Experts of a small language model.
Size: 10 layers, width 128, vocabulary 8192, 17.2M parameters.
Training: a variant of SOAP for the experts, 380M tokens, 4897 steps.
Below are experts of layer 4 (counted from 0) of a mixture-of-experts language model. Rows are named router (the router's row for the expert), down (a neuron's output weights, with its number) and show model dimensions 0-127. Each number is 500 + 40 x the weight over its row's rms, rounded and kept within 0 to 999. Numbers have three digits each.
Before each expert's rows: a language model's description of what the expert responds to; "comes before" lists some tokens at least twice as common just after its tokens as in all text. This comes from a sample of Wikipedia text that the model never trained on. Tokens count by the router's weight.

# expert 54
Final pipe ending a table row, such as tennis scores or election results, plus closing parentheses and brackets.
comes before: "\n", " ", " is", " —", " –", " was"
router:491496467556483542462458478486421475440440492450510437488441447500543536464508456527491560471477572463524500565451493568542497415535477497520532549500545464444540454510481469456542563459501447487477441473544469485522514517523571485506577450548411462469565537426473508536526478539496513473531475553445501533494490473491448530510440512528544464482515536552514501519505494572572510561575
down8:547477516487525505514538532459494415460585538491518503501555465503456424488517548553493536523440554521563457514509466505509531507566504500471447454504450496500526449484615478495536473472579502469551555499566558470484555482489506584557396480510470455444549481536539506518550478518465497487439480534540537473449513570496526515541524543528527456513548509571562479432525523436505515490506
down9:527484444506501492463476530495577482557460464432466486475533498528417500551478438529471485518475511504499484477441488475468481493499473496458495476516455492444467463465441480578509445438537516469489476488514479461478446459505540549476447489503492488534466516508531457504459455481536544525529522496412571503654435541428488533546605524481460520467474565446478554556492470411469481514506
down10:567420536500530450481479555516456500463494471490573498416492462481537468538454435433546530420498489481497536578517501435486512488493465433415513549537561514519533537492446508458441544527584481524498484486511557532502564548451557481424445525520517498442480535494534490525537486447458525459538559456462514490419514456578445528480440495543506487523510497519453544501538543506495449495495
down11:444506558494481531528467513585439519493493544523464561505536531420519480505567420492505453472543486562491504524520431502478504476505482470452560479505536436418484489530446455499472504502502516431447466473545448537478572552523470466533522433532540544507461478464543521479478522470467484521534485458485522499427521504547543433514525580481550552555489494507463503599454407493575545462488
down12:553455501536489470447472536465501539463433441378497480511494494507454408538520498477474599451422526470482508433513492516546526396450520476526511496495548536517536492478530516516526546558531553501532462546516430512499553578473503527510533531510506543464525479510410548527447490552525510583441487544498484491524576497545500520498557459530551504442508536537540492466518498560462530528531
down13:484558529490581434440476450515462494464518542570450445507537517579546544516511463545541523487465517553587519453454434488524536498459462537527549511469567438447501488512542524438495498529514537427535483505529474541423498507485474507496478435534529503495508529466480475508539555535575401453523408542503467542494452519493479546496472464556483567477519557513517528434538476542470470448521
down14:459453540496494559523564559522552502546609439507475455431432492556476516566493423525494508531495485469543462518462428510535464491539440511479521424510487460500501538492497539507431515529372471517493467420470482490553474525478522474446529494453508495431418503511508495484494483477470555504471468539486528494510562402492516515523528423486505487444449491553519572490472509500522509570514
down15:486528465509564512483504488503428554514557509433518483500507472550623470448457474519500558532513417570465517523511495588521491442518529525570524464568520484484540447537462511468509576469470475539480533489548536467453441482463560482586519454523488482495510460419485503566502528456557563521486499489523493549470524496453463460473476508592440530526485477537483490550488506529480429569522
down16:527538516458510519458461455486539563545416501478395454418496507518463505433567537573554476495530417559519453483461480488527477474506521502550437524567491501507567541532572510432468553470502483475459417506537484502529495478517518522536478477464540489537511516576486465504525527534520524454484435420531482558477548497491487511446417496440472451489505465481528482441428500508505464557460
down17:516432429451532506522509445444519561494480529540583552514463476469463524445542530565460508468532579545504541422550580474439480531527497488543592552493503521487533476454524509475487563474471548623496534462541489446486524523540543459543554513541507568534441503524459510495494530537513560493497517441535566538486516462542512525429505474510499473486518494478454503571464471481451473477535
down18:544512563453472447527433516465558474541455461535531457467502473517515492505536499475495492437529563526420443500502514542498510465481487490514559456485547485526477455475478418501502547529474557504423547446467517558421488458450563491506599474484428452482526567489483591510497532462500497434501515521454521401532512510493494525517440570476535529542535483510535510434580488454544521449512
down19:417551492528566512581489489424398485479508597557499500502536516486502513499529489446489473496612531480487484521520519542498506510516483519499477478449416483474609479499476478546506523464463609509532468576476416527525537525530517445504492532528497481519521492477514430535473489528507475508574525472552507526500490477550470538474542449507511559583525478426509505489542498504546417538522
down20:545554483530531489460449533558531471566449494532495517525507514548463479489517477545529500506502508477566458494453505541525473560464497461460489541562392488513496562409522572483514467460502468379571533519511562524414465489496523501477449526473599524543483497492507530480537491541493442557536496528516492478511486548581448551492438521474448460491577486526522471540448563460482484477534
down21:489528472535523520467548489574458510561499472457529531543560437508566504480492550504499546481451490466480546521454546469484418518483474527429422410510506499554534468498465495462497543530487434472513434382506548531437473525522527438486521533494444455496555498538607513499514475448566531495508458498483528544530567431423455513424488496466498549501476511519457480487472522434477510494509
down22:469548483488461463516471513536519474534543496571515531564495510443517506553478521457493585442485475444565489483564511495530465499520513491458433464471444553500468563456505457555411476539521453472505493458493536501576521502481458457520511466473487495513446519484494453524530508469456530509523546555535522438458492479455526458523573590535512382548547510530413517538552544498434532556439
down23:504485573511538454491455493539490512501448445495476511502481408445520461509494541486506561551530441447539541448458585521465529478452488543537496525470483472584416495502482527526501457465509460473491512488486527489534577434467483497468533507543513507486526488497542563576502527550402490479587554505563465487489488426450473419473584484471483524478512526521446549512513466557433522527427

# expert 6
Pipe separators after a name or label in tables such as sports career stats, plus semicolons and colons in lists.
comes before: " ", "\n", " W", " A", " L", " —"
router:494575450550501561521487453502437518532454531542452436471538556475415510506452468499520554503527500518585478568509466430449533427475533477501418523558547548469466528500476540470472399477481482507505476458445538554536527531525462482479525528436521495494515513563494572518467510521472529435580451378486522484507537493516494543517546543459538512459552528493503471482497495479505478563478
down8:581488518497519510541508504487462454486446516508508508476594449465468445472501464472502497497504479455563452399486521448497506530498469490529528442530580483461513520514507504504449531561493445475467502492531504382448516584563546495468546450513504512530494482483497516491479409495442460482520490474482488427523608468468564450494505506475554533472459501397569483486455416530502466498537
down9:500512482589477523468522517541516520611419486479551454479502474469514509571552578595420517474536510504550511468525504556487430449541501554544547526474483557440537487566501487497464526464455485481474528580602470545503514464487513461542516453505494511526514442500490505492498519515557506500527498525499530537574448539464467515461561510559549445518515467553471482510553504474451449546571
down10:495474525485529485483529531489520468507488571482577599528531461453494515420443489553593482511507505434460493523531524469455497477501465487518573490464479534529441515483580441509366516489528446551496503524477441490534514576496500544532490513467490531477532519518450515525500483463511439551479548550483518491478503539583401523512496465502419496472492463503508431516570437486460483428528
down11:491566447514504456492534519540501540522517545543509450503495449537520505527495428496458562563429522537445532439427481518487462551521496487449427507496517484511533538543538502475533436574541441431559436463472548570519571451542476512507515547512583519538439557478510451516529530516525484506490534451488556460482515580563489520540468487525478535487550478489542498472473573608527520491480
down12:502440502524474445471454455450504520491520446527442510474528498558471526517517482519469488483439502468515496467497461554494515516486458501485471526432532489512440500546505431528515492482530514471561525548482404447504503434592413490557451532488547523485456471522551535445512441520543461466488565535504582428488500575560522461470572466506530502527537469555472524416478506517556528596566
down13:491508571465513474576475576526534566604485473492460534522459521530524494480617546500487452513476487567549484477506581500544554499466491492525548469594471522503503521512507485491500550529504538490531518535493514477509453469463507469498546459499463511544446538522548494478523511529425543567524455443535498516556548537584500579503528486488475505432502513453589469504487483455543462451400
down14:495523504519454483516501496575526470531435512495497501479475483494510551487534510486539510466475429509502506522430431568481441572519497441500544548469569489449498509499501502541465480462512498468454441499420447426434508508515497535483494531427470486507532543532531405471447542436507524608424441487482486528508434535479480511452478538498565547460519557427469535423569503423489501467489
down15:523441483512494494480530475531567549495533532557571465536485484490536505510474460521506476497461500430484438518519477423540466490507456510521557526480542559494439491467408396514524419564439472473561532518519457542456518524496535557459536534505499513481582489527453554495550437403538461458510504511517456523512519471556478449502482525479475493464471588467438546417560518462469542491499
down16:429463463496537474521484446501436545543473495575495481439466584489457466532530421564481533470572467560513533557510487435475515491500591569513499504453524510536562481538444513547555443445463481490532521470531469503480558505470463508479472521470504451540548524534497578515467494445507559477563549467485499438469540606480513519478505509509481528511439532501553500497443527542488424567500
down17:491546423554457478554478468462498487520577559494496467573462495549490519553491535470554487531488475535506508527512509526481430423508506461491530539526407590495510533479482466488527521446518598471510492499575536527527483446530461521560448441533524600534480550498463487543552519484549467508466486434443518508459469481529471513480474479528598535511501462539467496557523399499515535520441
down18:503522519488466509467506458445521504531540462460522431478484503455514475537533452511534478471505433529478516532570479446515457498533545432499436461508547498438484534568540461505541457460476465508501492520622558511517483530489493542468479542463459512559535538546510533470518514478478536474469462432448459420518424486483542444519534511533476493607587382479561539523450513473493500527551
down19:518492555539485441539487487487569510475550458547559510511579559470501575551455475520458490569499557578538504548526452532481489437525568459509461475506533554496442489459501556473444501460472467510546551446532491545505500526486490525447548499544417514501561501527508544519457509513457493525447535503486545509526514441500465452555529493499459499542501516559541526532540648487542542431528
down20:496550461457493483506488506536529461488539487462414464442452415534545498483515398502506489607451441532524471526520481457517470550494523539465434462505473488513435494469488439508453404508478561537551517423562504512511475480540501482492502494466488523475534404506522432458469587495504520557476445486441471500531484447490504505418540541481571487561562504554485523510489497518458526548513
down21:522499513547471479430557583422507484541484516530497521478548483535498490450451450382388478530544526483619549494466516516526496524466547524483566481547505501508501508493456513488545509511520542556491559510482456469535482520535471505482486566475513514486432516483486474501456493456571486488569565528463535443582467495486539497436487482478505551422507563569472501479444512475456484434529
down22:515459519476367516585482492538505541572508498487518550480515428465505520490478492516469447474533456587462519516474482489455498483437523526519460495504506542512539531539522577482444483502496524495499477532471615504413452584489469506501508548465488476481490493548484495537435501434477509499527494457453538491487567572491430569487427503494514437542495508481540461562413530445515521443478
down23:554476544445529529524509581449512572485471408546509557559520505517501502461495484468533510472527475474485524526447483567492493518510518523507477482515504450433464482525436534522545494549486545510498437552522492602547445465492440421467581507442545450467451482528489474496508541512514500369529553521481568519548498476537594511558496483526475478445500474456508460493479458544552482455469

# expert 9
Action verbs, mostly past tense or after "to", in biographies and sports text, such as wrote, took, began, scored, to complete.
comes before: " the", " a", " in", " to", " his", " as"
router:489479475465499553476541510497461461489486503456476498545472483487441448508484524470489473454524430566537428456509488562495508423479553523551443466527467437511484534459481438428477535413492518533433471499565440500526476491546467537501505587522444475448506518495553505540548408442553495474512538467529437463441495553454546499524475504453485512478508504614474538445470477478569504447537
down0:538516509477451516440549558460573576447469463448513407548537524447534505492581514504529527455511572526487508500509527501473556439523471498505548554510489446498518588559508506469453537495501511524433512471510592486481542483481455525507541542451484519510540539444499479479479556527478574559452491487558567581559522524490455504550455442491457519511562454528478483536460548530489528476572
down1:472521462471444489436516547566425495492527489456567396501498520567574514594553484466511464536492422410509533485520455577546488569453480526473509483462531543513501472536448449555532496517419487465476459514504508557493476502492527515449528499600541489451530544484532509529502522483518514458528563480523513465468514446536522483433509510560530451525553482486517568517576491490510459461539
down2:518463490434560550487496505510484547488518487563477508512545469554565531572477458522428468536553519579501500463455523526515578493495505525496531442488537534547497442545536523453475481544525550420507521508441472470459474457428518511453480489490518532521438480487498589528481542492482456512473503477446458468442476488499511534505577498377520567537465576511535540488567609494482519477498
down3:499543481542466514521466520503553528532560516533493570455500556462529428507497527537555501551418510504530532512473490500464498522466465463486406510517514489481534486474626559537531402507415536510514475464485503484496527567438457467446555471478498557478483474510526477466497495574521519547482509489500492557487504437511464425508510529542489522474511532496394450437447504490446606542478
down4:447468523500507519505508507493534449499471539434556495513481446485492457520497483424451554509509570516487477516436469550562505527510555603521515545532491549466502557507502512495434467456507525464468397499564516479548464571454554547459516446464451484490517487547485569555456486508533428530441526482482484467524409531509508508457422494494515459487485593592565559538489503475492520473484
down5:420556525498469483488530465579502546501512459545396516510502552508484520482472472396499496548534544511470515537528495536475548436483490492508483436468511562536489527473480513522548540517520460466518530516494536499484547489576502442543524464450499583500525561496439502507461604565534450556496507530449478478536456567462491566541546534543489501559498473393438515508501521558453451533498
down6:513473531462505469494490543524451537513513553548543528401436558468456485492511500500541477559485517455473538422484516539426481523502540551491519466557505479466531518519510417550522543479439516390529511547530455520455478529495535521419474530524505509556538456428531509444490503414520481444523507469429456483445542473571536511456513523511435512575477539521504561435490533476509527531569
down7:430517522519456499550488451424487507531504554500521472512439522497554494505530476496537484472510473616470441543540528501527464563495472499513480548466540535459516509552512470454442548454489542525539467484539553516436520516553511554528458602456516543479481472566501430436500496531507503542369462433435528458485520494480487502511515473559422556462449504497511517515555412517535490506504
down8:463503497512503423453487506490590452509533437554453549528575479503506470471562511480506502492480506379528590467487454482555559516485545540558542552468465508553500538465510446462490501570488535499478512413503475536510511517533448514497539497516551470497536566439522510500485523470507506433542515479538504481569548519538455492449512545433551547464601445466463467528495543546474507571491
down9:466479412568482486524502481483524471505493499482522449525483495563524550506486524564486541492497510452528422510521503516458444559500480511459511502597459461511530406555541425508510483554560533486500479504522519524512479598503457568472537479526511493480391529472533584495514393512497417499487569509544457492499485470435527470498535470462502483534449484469544499520488497397471483487426
down10:574434524470470518573502513519460536496525521440552436511488427507535541508431541504535436497492452539568482561476444449455506531522579511467585549523424508441505479536419454522526500523497480540494532518429469488511524463512476507433509492495511437476433568515450486459492475473533576564539471440528491518527472487571478536451499459491531500474515496592514561457552510477485513515548
down11:468461502549504508521447516550430497452498455559430504505480490568500508499442423420555500433562524488538540470467409474543480466553415479470487483512494475515487534600512483452525459511469497492459499528426530567505499484533563515500520585549531546489523534501460499462540557477566521484543501497542499558517524449487527533553472498468515487549501589542554500541567440460478512521445
down12:556581519473459514504449453533469410492498505405486530543519463481524478527518507503542515460514472494501504566547520484429502559473483516582453540544543446455534533468447456451478537545514489543532466517481554467436467555510497468480513473494488501449483483427473473559474569463512483447574570513525490502593500488448484553508456535518599551457468407496519507498477460461530551470487
down13:523462417483506492494452564477522471480489468551554564501508451545425467548519509477509537441504415477508519445453538468493503491512469473449511519456480544585479553453485517496492502562576484520509563496462448531515494439520501486450499480541547508570441458442483481518513510470514459470493511517546514467418489480592418523465467386498548448511501496560458589489509523477530508577517
down14:489498458563477474470552466486431492439458479436535506465495585502441555489480491492468543436479484512460541500508518474542517480512567543518500470503540545509479398506450575430444419566486470471418426446473511527582517456563520500525493503556509518477543537471469481482512511465502473471545461503434497485474492484547543517458576486494560483441514507404520524438500543499561485447512
down15:549510423487532474461484475478426554413545456423521482453476504518559510506486489518449553467511543542495485463483493484527478536495560507455481492523590491460445520557471533510421533489485507446467498474536476526477462451587441513492531507524431485518505489580472536405490512528561427426480479451508491511462554495483466526519554480514422457495530463415512506523568544560530498476554